Weights of a small mixture-of-experts language model, trained from scratch on English Wikipedia.
Size: 12 layers, width 512, 172M parameters.
Training: a variant of Adam for the experts, 12480 steps.
Below are experts of layer 5 (counted from 0) of a mixture-of-experts language model. Rows are named router (the router's row for the expert) and show model dimensions 256-383. Each number is 200 + 20 x the weight over its row's rms, rounded and kept within 0 to 999.
After each expert's rows: a language model's description of what the expert responds to. This comes from a sample of Wikipedia text that the model never trained on.

# expert 6
router,193,216,209,211,166,178,212,175,213,226,193,229,193,215,232,194,158,202,211,184,187,190,227,217,205,171,179,190,193,178,167,186,164,201,237,192,265,207,208,234,159,193,208,204,164,188,179,217,185,176,222,205,198,186,184,214,195,198,187,222,221,216,185,163,211,172,224,198,202,177,202,199,205,207,177,209,194,144,227,189,179,212,260,187,144,253,183,218,210,200,197,197,228,187,197,182,224,181,192,211,195,190,153,195,193,229,202,202,169,193,197,189,192,192,184,191,204,181,202,198,186,213,224,173,182,199,187,178
Description: Numbers, brackets and pipes in weather tables of °C and °F values, plus section-heading line breaks in geography articles.

# expert 0
router,203,175,200,199,234,211,176,221,202,194,199,186,196,203,170,222,174,232,182,196,217,192,200,229,227,200,246,209,188,179,254,175,230,191,161,203,169,203,190,193,184,219,191,220,170,205,188,221,227,222,204,174,188,187,201,200,232,169,243,199,212,185,222,171,185,177,170,215,201,203,218,205,167,173,171,202,189,155,165,206,185,205,164,192,228,238,185,206,220,172,190,215,168,205,176,194,199,207,210,219,209,191,180,185,207,221,222,220,203,231,214,216,216,178,232,203,182,202,200,228,166,196,176,171,196,183,218,207
Description: Cells, pipes and words in football and sports tables, squad lists and match results, such as MF, Hapoel, club, season.

# expert 4
router,151,180,240,214,209,179,201,220,203,178,175,232,196,209,210,178,173,181,217,198,224,207,164,207,194,184,215,203,179,196,201,215,162,229,218,222,188,183,208,200,202,201,194,206,218,200,220,212,173,185,192,205,221,214,187,215,196,200,183,189,215,180,186,235,186,185,167,210,195,207,200,209,219,189,183,196,234,184,198,184,186,182,219,185,194,182,190,219,218,223,237,203,184,183,208,207,217,199,171,192,203,179,203,234,178,183,194,206,162,186,191,214,195,199,177,217,192,200,192,206,216,192,204,167,206,186,191,261
Description: Column headers and spacing cells in stats, election and sports tables, such as Manager, Statistics, ±%, Candidate, Result.

# expert 10
router,191,202,189,150,192,184,226,227,217,222,209,187,235,182,220,213,231,229,195,199,174,207,231,154,224,204,191,176,218,208,174,215,228,223,190,186,232,213,186,187,212,174,235,228,212,201,201,223,213,205,227,176,195,196,191,198,243,177,189,202,196,223,176,179,203,196,218,167,204,206,252,204,202,217,189,205,185,225,208,192,190,204,159,218,222,211,213,173,213,209,207,218,203,211,210,190,191,178,228,155,189,162,206,159,209,256,216,195,217,193,225,166,194,180,209,172,190,195,214,189,187,223,194,213,185,186,211,211
Description: Word pieces and nouns in historical, royal and church writing, such as influence, authority, Parish, St Paul, ar-is-en.

# expert 3
router,217,218,223,156,163,183,179,203,204,204,163,219,216,201,227,222,195,173,229,186,195,197,189,199,205,215,170,225,197,220,203,216,197,211,178,192,231,233,220,192,222,170,209,198,211,214,222,160,176,185,205,190,190,187,213,232,222,240,206,141,184,199,237,172,181,211,192,192,204,193,184,215,218,230,231,229,209,199,245,212,232,212,204,236,145,225,197,192,183,185,227,217,208,212,181,219,205,234,196,202,180,192,221,203,196,198,158,199,198,210,187,214,191,196,200,193,238,175,205,179,220,193,189,190,184,219,176,192
Description: Word-final suffixes completing verbs and adverbs in narrative prose, such as interrup-ts, comp-lying, wh-olly, diseng-aged.

# expert 1
router,215,199,180,197,228,228,185,183,212,183,194,191,216,198,224,193,189,213,175,188,207,235,172,217,155,199,236,189,189,235,193,216,218,196,215,185,196,193,156,201,191,226,218,187,195,180,238,177,211,198,184,204,176,201,173,180,251,221,199,213,186,221,225,195,212,180,213,145,199,218,217,207,205,189,190,192,218,219,178,181,168,200,216,191,188,222,227,162,179,199,189,184,180,218,205,192,224,226,211,220,192,197,181,173,232,200,195,217,188,186,198,218,220,180,193,204,181,219,207,197,190,206,203,171,203,208,194,215
Description: The word of after one, all or first, plus words in proper names and film, TV or album titles, such as York, Comedy, British.

# expert 11
router,207,217,181,228,193,224,193,229,163,168,191,183,191,182,173,225,202,151,194,175,229,185,172,222,208,208,219,202,205,185,198,215,130,198,187,186,217,211,200,185,224,209,170,183,173,216,202,197,206,202,203,179,209,171,194,203,173,171,226,207,177,209,222,237,210,221,207,168,195,203,171,227,185,249,213,195,177,160,171,191,204,215,171,186,195,177,190,169,185,195,189,192,176,189,214,178,202,180,217,213,185,186,188,235,177,188,191,200,250,209,204,168,186,193,189,222,168,199,203,203,211,244,199,240,226,179,217,183
Description: Acronym pieces and nouns about armies, railways, countries and governments, such as US-AAF, Railway, African, troops, plus === headings.

# expert 9
router,205,249,221,201,189,229,230,194,204,181,207,242,156,173,206,196,194,188,185,230,179,188,185,198,210,190,197,212,190,246,222,211,227,182,202,196,193,190,208,197,208,168,153,159,227,214,180,207,206,215,192,182,225,197,229,196,208,234,192,213,185,195,190,174,189,220,202,198,200,186,229,151,254,210,193,228,185,240,185,188,208,204,170,189,194,188,195,222,215,186,210,153,203,173,205,179,213,225,210,181,212,191,189,219,194,223,217,194,176,188,212,185,160,204,193,197,209,219,156,220,206,183,203,246,202,201,216,191
Description: Pieces of Spanish, Czech and other accented foreign names and words, plus score dashes, such as Luc-ía, Franti-š-ek, Ac-u-ña.

# expert 5
router,221,196,195,244,246,214,199,169,211,218,219,183,208,226,182,177,195,185,173,217,195,195,222,186,190,181,182,190,207,185,198,166,212,205,213,235,218,205,182,189,220,209,207,217,210,189,186,171,222,205,164,209,179,207,176,189,171,181,187,231,226,226,186,211,198,246,208,191,202,190,174,194,215,133,223,180,187,200,177,215,193,198,240,183,236,186,205,224,196,221,185,195,195,201,211,212,152,216,198,205,201,235,234,187,206,139,228,208,200,235,179,200,228,207,207,154,223,214,194,234,193,187,214,190,208,189,186,210
Description: Short letter pieces inside foreign or unusual names and words, often after a capital letter, such as Ts-um-abuki, T-ing-zon, H-ers-hel.

# expert 2
router,195,128,187,205,204,195,221,188,157,203,203,175,170,233,202,218,216,172,226,208,220,197,186,209,195,205,202,176,214,191,222,193,191,169,197,188,185,201,214,211,213,274,184,188,227,209,202,198,174,202,208,235,194,171,203,183,150,175,202,218,210,193,175,224,202,208,213,248,200,223,185,184,165,187,203,166,233,228,195,189,196,206,197,201,212,182,210,205,205,198,190,197,220,220,192,229,220,178,202,195,203,190,185,209,212,196,207,178,184,170,202,211,214,210,202,241,229,206,190,202,202,215,165,205,225,221,195,182
Description: Second pieces of foreign personal names such as Man-th-an and Ber-nd, plus for, in, with and she in arts and awards text.

# expert 8
router,204,185,180,226,186,202,212,191,195,204,198,198,227,200,184,192,202,210,204,186,178,212,199,166,210,218,189,218,197,185,174,226,192,248,195,169,173,151,239,191,181,166,195,172,169,207,192,212,211,205,208,187,190,209,223,204,184,206,200,198,245,189,195,203,214,184,202,246,191,228,206,208,197,238,207,210,203,205,226,223,172,194,208,192,225,159,183,190,157,215,217,237,223,193,176,196,191,164,184,184,206,207,202,178,186,203,150,221,225,187,193,200,196,226,189,231,185,189,224,205,215,203,235,186,213,214,192,141
Description: Line breaks, list dashes, colons and coordinate symbols in infobox-like lists, such as ″N, °N, Coordinates, Phylum, Species.

# expert 7
router,202,240,213,197,171,182,165,197,213,198,219,169,198,182,196,163,204,219,171,174,228,200,218,210,180,224,183,220,203,219,192,173,196,172,226,179,177,210,198,203,179,218,224,196,187,208,216,210,181,194,218,251,200,233,223,182,183,184,191,179,169,177,218,212,202,173,200,220,194,195,187,183,157,210,241,217,188,224,220,210,235,199,183,204,175,194,201,208,218,193,191,194,197,212,219,172,211,206,204,223,202,210,234,216,209,169,208,166,167,197,224,259,201,228,227,230,195,192,234,173,206,187,183,210,201,207,199,181
Description: Commas, and, to, and final pieces of common English words in running prose, such as out-age, char-mer, inj-unction.